Below are experts of layer 6 (counted from 0) of a mixture-of-experts language model. Rows are named router (the router's row for the expert), gate (a neuron's input weights, with its number), up (a neuron's input weights, with its number) and show model dimensions 240-319. Each number is 500 + 40 x the weight over its row's rms, rounded and kept within 0 to 999. Numbers have three digits each.
Before each expert's rows: "mostly gets" lists some tokens that are sent to it at least half of the time. This comes from a sample of Wikipedia text that the model never trained on.

# expert 7
mostly gets: " was", " is", " also", " were", " and", " are"
router:546550482506518525508453472546528466493597489515424519495457522475533466502498484523555475596437467501496456543487451458566497512495493534576474469501553491443558529516494487474529477529545500479416465466538515476524494483518525577524522497
gate0:487505467528511479501522463569471569475575471505568597450536527469502512515427467546487522457441511438522559461478444513418486470569460526479484518474525507494515539487505476547445501411505505507503465508532464480491565505531415469424520494
up0:483493495495515473432490532468420543520546528557515616486504475464544473554470442545561542476437535486538498541517511503495540527468523529519508489516510489517503445442479441463519504506518532487459570521492527429488518438469519496460419535
gate1:529511548512538508527494496466534418480543531495480549550477451518484500511560481471470487455480417549435462551534534510515502559475563568544473454499466443493472456423446550519528531513487516476479543427490444523450406592478442506509547508
up1:415479473485544494409469532486572505487494507446525544516470483502530471459514464452522531527532399542545464477480517497453508535579454477494449561505483468484499540442472430522474512468522447524538485519478574463484495576489538488485543468
gate2:556461475470568482577467470471475453474487521462533565503458489476529507486476500473500537482458516475474576496445487494548505537550532472502449422386519515524496472473546542515528441531505508561536535494484468553509477566483490483466529504
up2:541450525491473531497520492573597482488472563457506481507446421498501612513444476545506499498479479486517504536518531456521515515543522478500452470541491413465472459546503471528446516541484522489477486557424592448498545538450595396515465506
gate3:434411474422491529513440555530499449513528485576509531450491484530472521444463440498533551452480481501483468538538472452517495503501513468461510533480539493489438503459436559433488531530520463542472473499476474502543567465516479497485576391
up3:479402471439446399436507519574499429528466485516542498449440481518474519460509541462487532486548503528487492489491448431534486460519511485490472472515538514515483427481509517444464497405515428567500564528475469511451541500485564492505560451
gate4:510604492499499528516551469509478525472547440377407486467468436496394533491563458471537482579472586465538498459484401497471534526513522450477462490462489492512496593377526469548560501531514455579494480470495508438534488494475606528539489442
up4:485526439448485509465507474500501472541520564467410497494507454470469501463560539524561508444497521522465449472475481576529452540471458429437501512480450566466540473552509586517503437485487526515490515494454535483483504470474448458475432477
gate5:540587557505483506500445454547408455495523609428450477485437482488484533454498573475497558494523550459502460429532456505474482541433503528494475458479501438513654542463547503483524529506501497512464603514540498487428450496465473562466506482
up5:481412437517515531510488499515579506602475485487484536519430574490534528519471523542486451557512563486521510537507542471592479471587516524531525520527440492573467529538509542561415461474456476526508525470488486534421498565468516542464536467
gate6:484554513527517533519525479529508508498542522503570495508526542519568477421508472484488529479453549502497565465553573511380504548483516448500531586509577433475520519472473498538480484456446429453475522550552490528509496509508478491526499549
up6:472479568523517513507466525519530530460471438525459511531481470516484475477516486493532553517505568452562480547560462525578512536558465536526519515569551456539491489494552508466514541534486450499558453529502413483494478490507583463522466577
gate7:463520467509447440500496475494499460567479531475484457478532448520417524512497533528494510482501450517471512493530478549524505532447461497501462525521491482426499528459528465473496516480486548485508521509520510486603487446578428481546493614
up7:504483526513439438572567478516448520511527535411417474474451440479491534556419519482508463501457458498503526517527434471535454545546480454501447566431545490492525531466528489511580480464454512400517487611455456433474480513507458515527499490
gate8:431513554466492555596439527495572480471448510480483505519532523554498505530535463497532562547462516518460477558546513384512521479528521492526524509531443543573521516513488484486474570457484442548522479518460516532439555537502557479553522553
up8:486485529460484523512499452544640414491515534540464521498452540493513524512485539496435557476544455523470462482504509471558566471449575522470439501455428460534426524500583488510461545494538539555525572444530410461516490464503532540499510491
gate9:571542500527465507520492482429423427515562545469456497465511468541498496521575510427574519495547511428458467583531500483447498541416495523557514500514530541495503464443563534507500490479563487478493500501534489538486551511521478482572570490
up9:525477435555547529475524493584520516460517436478555498495500458527480486481505395497448514542512495454542589494532444446505515459404500515510553476550484503525484471567486503470505444475474442517483525588424516508480467511541506463502481540
gate10:416488513491536535456572539478574526495447480440490468581475512522486532520476499558520423573526448589431470534499506452505498533569511522482499531442426461476536546534473514431456526595573480529496510489508499515495429621494530546445470525
up10:457575551560534482455559517473564515542507521485517525515467514497460480504436565487514441527451529568544487445534532552555486481521513481491507510428463575458508499548470482524497581588488388527516473449534509535474518491456472474476583469
gate11:443539465464546499541535533454558488499552447495440516505538445432473472525510475430500529475492432442610521509528551524437483529521483529479497452522509419475485405473497532501555538570485568460484493561512561475500543483501434424513523441
up11:527539413484538517468568506464479523515455500510543477535399537538388516487521487544511543446426511574456548556513548565497531484481460483434414410487466510504557530514428559493506554527417533499443586496427455510519565488576441425434469537
gate12:559599523494542551534523472566524515515549430462539453558534492446515589489519492476466447542588518476574423475456545522543537472430513507523530511467515508485498520459464454453524493406537567501551455483526457526517493500568546463525510483
up12:524507522402497528511493460517509499558517465504579417511496562556524562450494509517454590458517453486459453497516538457446477474488516541460538609398486504482546485451452518564449564486477509546459524448474569571509501445532518526560513488
gate13:456586510489521481562440511551485519505455456497508510524552535514540529505516528551547520454538556488574516483551499510502550458508497507559568537474521479452442433525504458523512536499537523543429454476546519530480515523492530506546410510
up13:528484518536444539474488546545473424517529500459529539498502468570499415534461471519566446545510550405527487580498575492473464529483485459513481540434511541486433394499431538542481434480506461488525480463564514529587542480438530506519491527
gate14:495568527436443447445499461495595564504503590469496423451493484465473412461544516508469501514492441477538573421464518527425476481522480511485495534512485531427447442493534476434544526536453449559486449544510562505521528514573541409450482541
up14:480467563553558510532500519514473492480534462493538482525494504460455550504478475477581545563478452524474446539473521484440479452487523504501523505449454489484461467470527456565505505483520522508484431505476533484482484516457477511547489473
gate15:456533493473479542478487500606451521459497465532579512491469546504484474507473517507482547498465516445500516539501509528522549554462541586520538501510557407515550562508495542545484549513555492493504503591531418520489518495532508533510482460
up15:538558604530475509524519477510451548493456495410519535559432556509509438522484480490425503502506476478486457504453466518545568484509461519489589445556585468521512530474529509497504510497522474480497501444509492584533501433527543495482523484
gate16:486483541498433497528483560490520444509556529493527445562542528409517551453552524472489459459528519422495545481557466476504441520549490492450497515461400520435544497500445499485525538448550481493449510498442551503554464476500513442449605443
up16:493455494527464475544482523465497504533466496440455482445477493558457446469548494546530548465500409511380560542511461538483510512486482499487566528476466518473481458434544422446439554473526535549480522462471496475538456404436486447542497512
gate17:515474511507556528526599543551513538466579538499521434568546477478498485522454457437536472522455498483503513514523501512531555551515483522563521476477459456497519464430522545506477523514499598514493500566441459492490467498459501463485499515
up17:509517538474595526587482482501507567500505549498542525488500563500487556473427484452491476572526495489459549436559460512449508525527539475451443553539508529510491542482528518463532560503462527449466498463476464399436570487505523472581503487
gate18:430534539516487509525458448505483442434465574499469554476501494489468487464494527510461499474462523505533475529493330527395479518549524475454608444414517517489530494444528386483500548495529477529473475483493502493568499463509460498541523490
up18:531528520489472455410545513536509543496502475561519469569518487495454552490448473520472543536538505465453511447507631493521479472510473551503450604469484457504427477532466536530540512504516530539527458522461465474461489513498510505470547610
gate19:538461497484531506537500534435570569465483504465497527535496558464462468505497535513450491470440439521585496507515501462487403489451497522473503490501528462501500478547531500557485456452542487538429480509446490479424510481571485480479440479
up19:558436532494522502448492553505509499564464518546509507514546439551513543479499435396442582475504485515534533431481501548526533479381512506451483501454489509481468441454473452503608544499455543451508514467489436485458520515498398493547495532
gate20:536480512518467462473594564478517462459538534510428428522505483500496549572560465533542555467531505516443510487545441448459511464487448462499469499518518401443567460520469512478424534483475527449456446535517518528561471492530576501462504525
up20:472520605477554532495474464583556488525521498531498584517493510555489484445426455543441490516422454546517480552522475536487437441490538493455523485529449502465487514492541505455521553510502415558454502483560507554561500537475475497468490469
gate21:514505481566523479523575559415530483448511474566461486550397453502499519459525480502397555452493564522501502468423469486546556544510490532561505508484493456501498477503498512550508488541494521555539568488465542489454483462524468501487558536
up21:541466438477523436531556484480571468512556489484427492536442457511525537430484463503485468522563516584570482473537515546509505395517513525525542463437495539490511485456452533449544469494478491490504532542478457511502491489584519535511499496
gate22:567497463518510505524520504456401494456461451555471478500485518487487472591533548434510490496444498548514449491544497464509533516477565546525552453522536521541439571473549515498585457470495463503502534560543498471575498501512501439532433538
up22:495569541500459512463527433529584566570494544433526452568540524509489488455501540544508548570533490481435553462507555433463478480501438477578471504470406490473556520525529536503409492461513519481491504414452496509455535464477467498475526474
gate23:532542550502442565504467503558513491495445481497469528566433472510536581534567477488516568480562472531480551490493465499505497458471467464462497514487470521522515456524485554465523506557510461416503497461504521558436509565509518464443466462
up23:474508438456463471571505517471497501488459488596493534505537480509475469438511489509580463471503446589496503498482550489494554497518422462450546474507576513448490539486508582571572495496524472556498468528462481513483533490491521480535471506
gate24:567484448509475515577503535558505420548539481469542446519526486524492518471535434523405426467535504493531487471407466571548491494513534497503453512501531448485485519502552532525459443545499456500579469506501452498460466542499542598472506496
up24:485515456522529462474473523503470524516544482502525514528512453490528507466483505475530525528499490437540524530570538482371451491556469539427515537582510530464527511540450513438465567462600479518524528462499572478465488516513494490482505481
gate25:479472544455478547534489514498544516495527468487495481486461559461555486507504492549445442518464434463464474489500487506533469500493520581441521455524495521504445524513517574463373554474553500545472454507517509553448527494531465462527575494
up25:472528490498562560416548502525417491547514476490578492542563521512548467540434546568484544514517602493544521501561508546496452570479499481497500472469474510532484454519483492519476432390487510517516537529460503505541517532456451498559386521
gate26:493574480497516496460509546517529504517494463495558562523507556471470426580572470554503519478607542412500537466467526500535435515478463487495471510540422468495470453506594534544532584471541468465470472511548494558536467522396539497467499476
up26:512554538498541532522516475511547481508502547461464492454430469513503501631469493503470505594479507555475486527484525520492555503425564528458518540508489501515588467472455495508530446548517473531524475465418546453486534470488508497569544529
gate27:425504518512469476492498433474487518507500559532464501399555481480456443441469522509529487554440509571480526524438477578518549528462502451554524505485494502500532499415508517508436425467519381521444489486460470512476506458520497419493495494
up27:525465514451552501547553475482545504520432533523585520457494526487533447463517487551543560481466457512528416543477478442490461422565505481439523540526479570552506461533420553532528593507463506483499496467505498501420489532605497553537516484
gate28:456541503469540455516523528486495551511519506451504517481525510475508493497462487441443524525510513612439523473463392580426445536437469523475432568482522497462484521552568531508569492517407501467476504461500450545549487541479544408508456506
up28:498501481510528536532493555446404465523494467517488517505470459573554517481520525495494456548454582494473476517519506435524587461510418475480496540515531511494484515491451487533447468499514500545515468482494420539477502500494492516546595507
gate29:533541473536433488534508551516557532476518518557436486520517475510479423523476537503480449603434502522489442525446498584486488602487516461498496509528590576454431478511540509568552439513502481497431473436517508458513466494504486490534507505
up29:528526519539465541489527431476484429491561527498453543416463379538543465481577466523464478541541485474447470552467514465565518603504582538498434495473492529568508546496460507564472446541530531461504509459502515493511550466509559529580391458
gate30:506552477552482461477508443470536568483496514514510496565494469498548468422517496491515500519453482513455564465548527464480427511547519555516521564469523536499518552492435476492470483426522514514467481462485418447485573551530468524505462474
up30:486551442521475555561520467497515463584536469537413470480454488489536460533541507478503439514487521490537373576500444526502492568465513455539451422478538545493540541467459490485519466593515488507507548500485555494597441449525498474495538478
gate31:473547474474405526510493472567503513513516451426545512515525551574531488470553510559518483521446512472523531547488505539421516431490451570452524480492479514560552507508507530484507615514511474451488550522511448539482512547549566493536549518
up31:542480473476431540447501509454494531478465539476430491490506516502537478451553559479486562574508457511495470493549517458457607450428458534519500495473471506499502459492521436397503547502531508412525521551571418542435514575443573476564478481
gate32:561408522522540456438579528510458487474449538557558507488546476440476514480524478461478486465517474438453480550578495420528516507452513570488468512492427550534466412530553511502443477426527442504527611437469446485500448583466503517501503474
up32:546517479474600522508438517511458495472551473519483479507534491498485490515485385510546560465568530511442530521522469490498507456496489539519501560453509481555499535485504529505437462486484456528493595483479487533435524553495469467455503469
gate33:509498480491573456501510461465480468476489540477483485469508579479560427541488533464548490509481598530522512500502529530532572543578513528486529528537528543578463435529490527600527500456497449498573484464512474504492453500503481528564499524
up33:498557582496421468506535508573449434477514475455523481553485521505566481429533469463417496576579581462559569544448517546486490451536490455483538472534454477508529491500492495449488561483503443514544472558539495475466502489525466492493546524
gate34:468457522556475431521481516413440553519470516486552568470505534495507553544507464427460483609546501492495565498538456467445488521482491527513476515435537537515539498542490487501534527461549506462598546458515524437509470514473493424499501526
up34:503476520497518469498432444538491495461473497415512453510509525529512546526542509477484458535460517495555466474470523522552491483495520460527504472534466480437506475510577535498454553545508454485460467534538536507490470464451509559495472522
gate35:560523487508519511534483468511472560499496456511479501513574523524490474475428505486494517510464491588533459477520454509474475576479505469545539479456475508512560506463497522496442574492441495475538540563542482443494513468560462479458478491
up35:457471472473541529524496521481475456517520478481505513564562510570497476601534492580579577508478520560526490467477417516495472557519487543558530493451511523573495396508467471441551533471451452468417502562469474534499499524484502514522397460
gate36:451547571503471494535522452582604482450478458492505496475469554527441522456503503577427505506425414497520371538459399449539557396467454509440523468507503475509534494523521563548537530534498474524484489568477502553473426480546436534497498479
up36:579414497559524509416550503442612577483519459489474514491450496487568495498450498539398561566506453482493492501503525483611491502508543504463496444546549491583507459543521489446420473464444488524579475531488506507555481500535421497520466517
gate37:459515482492595491483510591465576433498475487499388513520537479518506489440475483514472546531526547507518554427518502525512513469500467488526489499489440543466508484546444523547495562459444519463424473508514450549476490503535496462517493432
up37:510496498491446545431506430508560519514514469530488426461530527526428462464533404434453527437539493442506492528450455541451508518547529479546463512500446479583548475511521551521455510448501455505492454481497494499479410574543586505507504474
gate38:442522563424488546478503485450446517522515496424469492499435508455494483448489554507471554493508455584467468622522459518506528533537556532484487552463463505518548528485464443431525584528546513527584511484497521497518487531516494470555527522
up38:553520535481451509484463511453496516568539433505459521529480507471443482478525435489575490454524544431392575479572510536555493446411495523482491574574435464492549486480486457539463582483511465491588476438426492528494553512354483493433507470
gate39:513506521509477434420506540476490430518533495503422586460507460529506536437460515494439458503455514536498429545511519473597579528477565475558562401498593514443480515498532507531503448510462549553501447557516552501518472531467522546466438473
up39:559500435510518542510506441519451511507474521487534512519428463464564512473408504474529538550489523492537494542519540498515553528512478480511498533429464437459463523560509548515515490510538485511551588545470510490520514546486523445504523508
gate40:535497513489515465610478550489502460483578426521470563501471523465488534509504466525522486444468477550534550544513530535469520518556505513483507534504473520519543547485557504460492451544534474435516504504517529538521457439524452444550469528
up40:512457476417479505476523541511445415518551437465456532527427530464488522521506441495518512553507446511511434460455521461577494480497470460535447507477459496492486486477541438456445546469483494499509485477503500513477474522516469516534456430
gate41:521545523495516441436464514561504512473455455487471485542531500457499462474524492505518510577511461525475488444607469509523471484503512563476513525511540526594530484438569523450467449472416486477492433533448433379456522498555462502444438496
up41:468536451453447526586494474566478488452522513495433556536500497508576461454485448406515497509553434499578606500500572531481576604500464503512529514548512470442587488500479528451514475446490466478482506522496542448493514545479407469527463492
gate42:484545526534548498513526499512539546472497545443514486543504460499522534518490519516469504500456508570574507518575466432493496446593475554449501507524485495499537498495438518449453479465505481515518538485490528546537446514471484503563580432
up42:532420469531486483463515588534552466524517411547509489507491523508429495578501485485509467487476475528501518502484578528546498451514529490451522504535412514500445518523510493500449467490487488516525474472502457508510551510433538468475457477
gate43:561504546506499526504473500531529455470568542468517468447466512507504455520495497469531497549477458507542498527496496493474522517558441447535483425478474486585507507510551540463490501570518486491515511473509513486583455507516418458535515488
up43:447482500538517537467500486497475515442563550496433550485483455490497491484507523487483529457441482515557497487493507454442517567499540494585568499511473479494551548572536508482547507508515534516516515449517464494575402477426517532499561501
gate44:511506480476484502463565415530522521482472527503530544497564478481508504462453480483461496569524426471453460555533484521474560551534515504517533409455444482553454417482559497522443504462492594530471446475445535446448518458506468436461528480
up44:506529444498540517445499455597532501448441447455469423495485467459542504526493453490404492545557462510444482541530512501505443480519561484508495479468481489495584500541578475472478535483563537490428520519544500514486416479507477483510533489
gate45:475473446564464511403412436516562421534475413480537542524475504534467460489526498503504452540522512461485457505540462501477447567438530467510501438474449523452502480483430451493491532503510534549499644483460503532511462500491435492469511550
up45:511481488483499518485525584489495548501451535461468505469509483461447465550501521520476470565456486559475453578534559522525450483477510494520520494448457592487489525519491458432552455430516447485459539509550527514489441476475391512474465505
gate46:554514529494492510511534545490452468539489532488467465511420509478497522522478491472450524538470479491497540437464455540514466518510482482494513515567459514475554498466488456488527509539653493441547480526454454411458527488504504529444475496
up46:548518474540553474533553525470491543560557554605496486531463503510531575460486434432519565490473552483486534475468527467471477509543501463505460494495525497470529463539484506440492452516499560441552495565452546529453459527477499382499470523
gate47:493481501569521484516507481480566493419405429456466499500506561548506517504483528557513549485472574518495467452464437494501456563532462558506500521525443489497436513443495467496491492524459496539499530535390532446499579542582473437524480553
up47:457529553546492424538486425473606501444549499469544559504541528468517531464489473505461436469479575477524578549528530535518516469527476485502542488452607539498573550501519532577533515515480527510501459465475531529584520476557489492529497524
gate48:523587570518518509491502534499509494399382453453477494595484466578496540524545582511475480469503489470458555503572574478530531494493532475607511580513417502445535495467496491460502426517539530515561537524489495437483534502492509524532492458
up48:428407473467506480520514456425520421538509530473558522537548455474531499578528505502527546457545510507483513486468503453489506491523504504547543498469507503462515495534517539452466429500536541452442577536591484509553535486593482445542489530
gate49:540530548521508496532457547507578493505492530372537468523464479523474513500524506445483491461516477503464494507457519456571462445513486415434542462582508524529550542439525533557503559569527485511487475490447461485447532516511483528510454563
up49:450412541473537460478481541470532493489536542516487518432462525588429493485470519520480534451539513479485556453438495469528470586443453450437528496499581540507517538503480529465455544522509534553505488494482513478525385451565577518514534491
gate50:508465537478492473530448529456460488403547519529485551548469459555577508544553528494482480557498544522497500582466529524594507485452513490458498468469459492420509519468514482457519502460504518509574553508578470446506509541438556470576465516
up50:467504515532568490472452457528464527496494489488429528528463521485492482500524523450468465541542520489484482479452525480432459481507529466524554517553520494435533531484413456372475541512535519503446456512531480481488574550472481549476356508
gate51:513503449460508524503510463547521503469580473516472574526508479556435416499473490478504519549483522565506483505526540467430464567554452487470541511476499550521438478529540492550492518494526519504497523489551551562555511541447520470448461526
up51:501530449509529544498523518444518539488494523557509507451467481478509515514546490526521517470536506511520489491491524441515452431475429493540492526453586568531554535517550495544494492478495462441504535535536553403418571460513540530546500521
gate52:464526491497569465517456454509455518542497496494546546455421485508569502569526525510523477491560423519501535477493539500531476471478454526554480463520475483445543487485415518466458549531453597589502462491429496533487516561476532469489527495
up52:443495534525442470489509572502604516471507506528507484530430526472549523528564535424437488468551460572458532467501521548482522527436501498519563502452464441500514434486482437533487515533560471518540483518460495493489496457479496527484491543
gate53:533438514559473465504404492406501471474524469569544529423506525462392522549448521494493507456457455503488520482477411510532563484451446480420533476535484483561429485528516516516488471523468447405451445490468450472522489539496453548509458469
up53:532506529530476512458505521547590506521480460477553485536497515520501440466425561491536500478527482487509452533538577480491376524468516514547526571532479467526476519561522504470490507549513509509484452416457516568496455497504471570494505507
gate54:467416471548559547523508485526516494535420506447535555627474471466471494513502517379517491567545409501486541517469524487555418470530457471475534455482436495440507524551467511474542529535545473565546540582503588511590492472517516451531411494
up54:560505528516468484431533538507597509460469492508473450521469480545545583525484512566501554508452471493566493491470521487505560524551487602493475592506484501457509542514524527492458461506536502512480529463534515433495563477431465529463468486
gate55:569478470574558510517565463509548444467519488476597422451479511512521422541505478505448524448560530511491509450548541527538434503479457518486524537550459460515502479490512528488490532503507471502452505532533547458551522565509522520577504528
up55:449553459519409402483519481471536535443439484484493504476452585476570457516477540531577443472496423493517391476529549445511465572455571472542467474509499492499524497401464520507501520479482439603484504451530466528443461459582514559512418481
gate56:453531480475519442394544514492510482520527545454406489485516520446470482575575544528551459435485498512489542496537462515528507557521527566510457503472586467451511521470532497494520530506579437521552504563526450419485524526487508476510532439
up56:496479507558418480456574467473506518533533564477491503455445456535512448448531500521522454472493467490526445554575455526426540446555545481551482460505514495498510509476522464460575494532515445501486569532456541489504499490473510516552551531
gate57:505504473543461557533516529542517565454479469482489473452522528555535479538546581496518506503469487480535508497498557538414418438505533574505480504501507528465454473516470501411463491488575493503527464494467483465490500372476497512498492487
up57:489575455435499452499525507519450450493554412547460475447537451526471501544456488476474498536536491494526527491554555468474595491530523516490434456514558498469556412575549486483542548536526509475483512448450495508465468499508491452553412521
gate58:472544516495530471546503484434483538441535506543438507546498517482460483460511523545522560459442501565491451559546478443544493534480527505491517501500491489491496565549505568453565449497491488494510458425520502436586481440479517450512475584
up58:517479496462405540512537463497633503583442468457487493548496564510498525508440493542463506488478493501476527517569516438587596519506422448466518483497429538553537567530622532474523506531490507459517524496390534485521503567529518469543511549
gate59:524462444567598535484511473459495525518537494504531550594506508452499485549505397537484540495521535530489576431509535553427524438497486490600476475539537465504472513518589529464452476493415571478482521495462500515510501453487497458507394541
up59:495508530554488444449523485471485550430487521482522475545543508513529497502487531441529601485555426535535502462487548436463467541493578426515571481534476427578451465525529514530534508526530485577527534458485492489550451537499486497552601477
gate60:535467498482510576461494551449591400536431491538443474586530528426504498489496566537417506513524497470505505522537519540534456495454510525506538521466447497498512492523484466533509546532453438538544499483497454468508514528514479457442530504
up60:525525451505469554556433460496452448480466475486487547427470531626434490508547479505508497484500518478410565450482481490464529484553491397433479491499541500475529458488542537566552493433494530480468492484533509452527555528546485497533477504
gate61:422480481468559548482467506479513449520567499457407554448471484503432464451489452514498427456528521502570546473536540501497461549522441435460526482490560531471484532499434497515533479510596431464521483466543493514582516523512503493502452484
up61:596530521587499466515527490524501465492560481551494500477496507421512485421456581608523511515444516480483427445512552559500519479482539522453441458431510509519509473462533570534494556516390434514493544500443496555503466518562514511522469481
gate62:458523513495510539574521476509500485437542453525429388510477491508518477536492479529479528466470440537488495499491477553547544490455568552510573475471528588430447471439463550517441445513540474530593487456527549471518569488473546487469383497
up62:443497487492543540441509470528478415458531516521582489497478538516540537405506449504452516477458633426472422481507507503493475517505464483467410595545437520583524520503485496524567549488468496535473522532491512490510528567501514534501548521
gate63:482479508556528515540409520479481441534506481556519550498537494549452475525501449462592426473556547504471466494524530525484429494467548530484449525507556433528501499531537500461557500541532442515490508532486476545466491421514510570549482571
up63:502528491509481476566492507471575486537526466460506502415510508510460514437493501542501508487436462482436522521518457430525525435553522456456509518508459571581532520460535560497512459527456518509510583540538474499533470516533449488506630435
gate64:501481453482495475448543555452521430513507476506519478536424520504540489497543490486540511458493485504407455493455470486521535507517523477526482481444500549549482552467511411517507534449474433503545487533488531499528505609490503410538533463
up64:486530494449454472556497487530544442488502501505528478543497553497502546457474476473505564503415499465436449509482526454507463551449497479416477507462492507519483553460404471502420483575519522523448533476529515476500550513556513494528504510
gate65:470480466498494481493571470526621465512449473501513496455473496509564471450521572528545479467514494545455497556586477490541520440465508512510529501522432506479536492603509473512562446561445503470521526506523452525553488539504400469417527529
up65:538548500526554572459477433519414560492414521543550514467486461509488533554469417556513530531518433512522513432472514445495477500522524465522519536504542417492518451472389442520495534469503522541498467494498547551449544466511545523532519550
gate66:496531538473545518505474511545498583479454498494486479428478508494543506458454469535591511486555652504439482522556479497470480521554490406536491494492472565519521490464547503513538503504568520445553495504464510548464471472556460540494497442
up66:541606467518459518489504565506462550473532472518489465495513526483510559474415526488455503456535488533540429422517468526446457500573521561490483518405606424509548446517503524523561486495526533540501483538452510499503564509488570511490459549
gate67:565526511522526449500450501480598528549550477534589501493502460480545520450495448472481543553564460505547510485466595456538488461476576451587518496456517492530540485473495499523503531515462465556542518489470511474508445460532547476476533464
up67:483542473441437492453498485497445550538564533494503452439438344503508540481488427439521534566557474524485450543531534472567582428457574465517444494504532475433470464528433552537528484476494472532528516446485539537485521500490511507436532548
gate68:502576521501439477514521564537453485477506517492494472517489523466476517555440521469455477546554593443618434460479479471470556383537497509493541487538473499506524420469526499490511511450523570475511527454504506419523506529518534453479508487
up68:499521468501486514492475509490539508534528542531403484510511496441510439528494420505478513497529571519471482534467508481441521506520427457542483475460511514466491526519615529575521577399485516433510470516458426491493413515478494453545578578
gate69:543478463501518501527458577534528463490520508541593451494499541455582513508499502463480470466532489476490503457470545493494413431501522525478463505499497492537475495585558503476525471442511457406541547502477543506502444534545469526500469516
up69:510536483471508483509409504509527501464496512499506565494498526459495498519520455513503516432578478511472545493574478495547471533477575496491466451509529426444534585516475423536507517510484438507501522465530464545458468482445477587549530486
gate70:541547543482492489507561460471467463509485450513532528501533525546493516596471544539474466438586421490499486526399568402505551439481497505498463539431509448539422445516438528591587556528467529565522423426484562507605474456462561527539486463
up70:437566541501585464545493510520493555528548495511464593483500479464479479493509512575502490501486522496476465466513436504485515480431499458508500560500601505437558566474458481620507469549474479490449518486496468501478536494451541482452532498
gate71:562530480485507521510484452508443494522500531462528509516500553531574528496434545514520536444527497466493522438460554475519435464473527539511540521462407470451519455503469439474521479517528509490524509467516491479510464551481552504544480602
up71:538506544474491526487530516435554464534492568446427499492463494488548441510479472573444474479510473433579452554543516498549487536523451394459524508428507479520478526567530472439544475491585542473569568499515479533602472519510516527429500474
gate72:541551500534529488521501450620405498475554562557440555493530484473536484469535510527523490532460471532525502469533526514521484492508451502470486513515503523403518517439480501511479509571462429523432485534432558460506477506465443419524501452
up72:471500486479499453505482569482639457522495473524472556514535465469453577452524468517486597469483505472488460503425510516460465416559514525457367501448563540503465451489479476479482473433544520475479534466495546465510449502466492498550523507
gate73:505501474507492456607503471513584489550470527597426440469489517502503507494478558551529488504487443464469489474445495522511522462538486431461539521503419468507532430479488530527556475573468516455568511494464483531434549531446490600522550556
up73:528498464487531525485561482458470502502535485488530579548475504484524476523479446387583500524524482472528474601481533501496435493430451553567476486480545552502515484533439446554496490459373506556460531572533490499496520453486517531541424509
gate74:543466528523469482528515540525469513521514477470493469527378556489495525493562492541562545577530510390562528444549515506477481544516434516542465514513565461490540525427547501558479473552511489578579483525511525468516518554463562565491459491
up74:466499520528502477566507508468529522540537504510447460484460533420517461463460466585480520472442490520574464428486507551494474475488505485454539561454541502520443510474508575470533441466449500494486533465524481570523472508545466567493533452
gate75:492510523457517471498448475476515525459502509540505595501535462462455537497509510492555477396484553516456511485497549439561434489510457523499481508468506556426463612490461542535452547506506483473511534488463473538502471451547417522472590510
up75:506475559453579461533526468486530511499537459469494556446473474465457527492528436469542466457548532594491487428455483513521633497521537468488444458500496492463498524519404485498459514519458499552443467521511564548521481482487530506465465511
gate76:474443523446411474542468465409434506600520430571522536399522515474466468530414500466444435450538604461417425554487473486486464487481534472520479529516523505553527493481484511555517553513504442519459478498521461554502467477486496537444489450
up76:511518543447547478475484476469491542503504536535508450479537483537478455461487480588494498447485517587384489509520483539466550454550563560496444549543518564464520482479488536493476543488488502468435460431549471518482477492479425436500427468
gate77:504472471516456526461469506499478505451522503519468510525547394433469488467469542544564494497540550492506560568585498457548486500463491541496542587452421552438495493426501471521473515549519437470509511462519489417529560482488490401490485492
up77:425454514543479504499435487517505532459419500522518528467553472440462512511516544556499494427577463515498537541444502517546511444475502522460553454457524499496475490504505427487472472487514453472442523530514415541516483472476428491501550450
gate78:506525453452538439530493509510498512479519503458465533586420562594545503507471493496504546487466504516463418473492454495560474448540516483457518416448497467491445480480552480576514478514484443517453445513461474490461459494472555530450460456
up78:535498464456487547525484491543566509440533484506476511455505497477493559502519528463488429493495516522514524561556512464537454511508473514511498426486425522460532530432493446464411492512508574549486520539575453480504465521544441610519513509
gate79:492486512460463480514497472553551557567527580535518582448583469465457515498508512488475476469529486546498512443511504555414487500514507518418549528563488421543529462538576465513549492457496513506472525530502507502478522497458530497518537551
up79:511409484521435520424512538546532502504532518466508526509584557468469447451524552484499522551500515456447569456464459553487467478530572547484498500481458508434529527481531440515448499465544492503482530481515511447505503543512447491426574441
gate80:460541560425513522532546494512513466410534511505458561468526559536477489487498503505531490510562456553521489500589547550520484477518470477473548598410510482538524494421500498566447498499444471484473463555452459483454527503512492520499447497
up80:458521546557456454493524484549568489499537532529497456456508492580588531390525442451466538494569553460508536501564546483441465566453492498502445482494546476510496499498496525543495535478516534514436519410527532478536549547500499522435585468
gate81:491494523482471507532463443490409508526465528534514453548447521438482503531485467480611514536454455487452565482547581516432494454486588510524545544514476476483511469494476554487457505506524508505497480498459515503461613548522437469466494552
up81:607572538477575433498503444490514542479497517439468567516487475531509514509537493500475512485513427555519494552473494459565458528456466512489516467563471463442460563451546489540470530573477494568536533504527466511485528523518553552449549509
gate82:450501517474524504461538462541405477521551443490470518533507518478486479527496436475505493429572525463506493472478560585539525522535497457487492557535463528500455514530506501439544496425515520421526514476535496492511467484506486505494421493
up82:504473466494413473517429526551515483444514526518558499564498502462522524517476541451567526507497487532488471481579505481514473451481475530443556497572534490563541446493459510550468487490499462521486423505411486483486496532449457556532475429
gate83:491531502525481503528489485554518445519508585412533512489601505440520478438445440545484528517535475499572418544463473422444525481480446531498484471521420486517537491507487495510518546535483446537475491475448445473503547481532502506461485521
up83:512491487521504497559503505528463457458519458537528544563485401412583571512506446473512513565500500470454477468512518520515506510468533505515459521498469503517549537442479490504458475458452520579427478554608504523497561550477497488507420437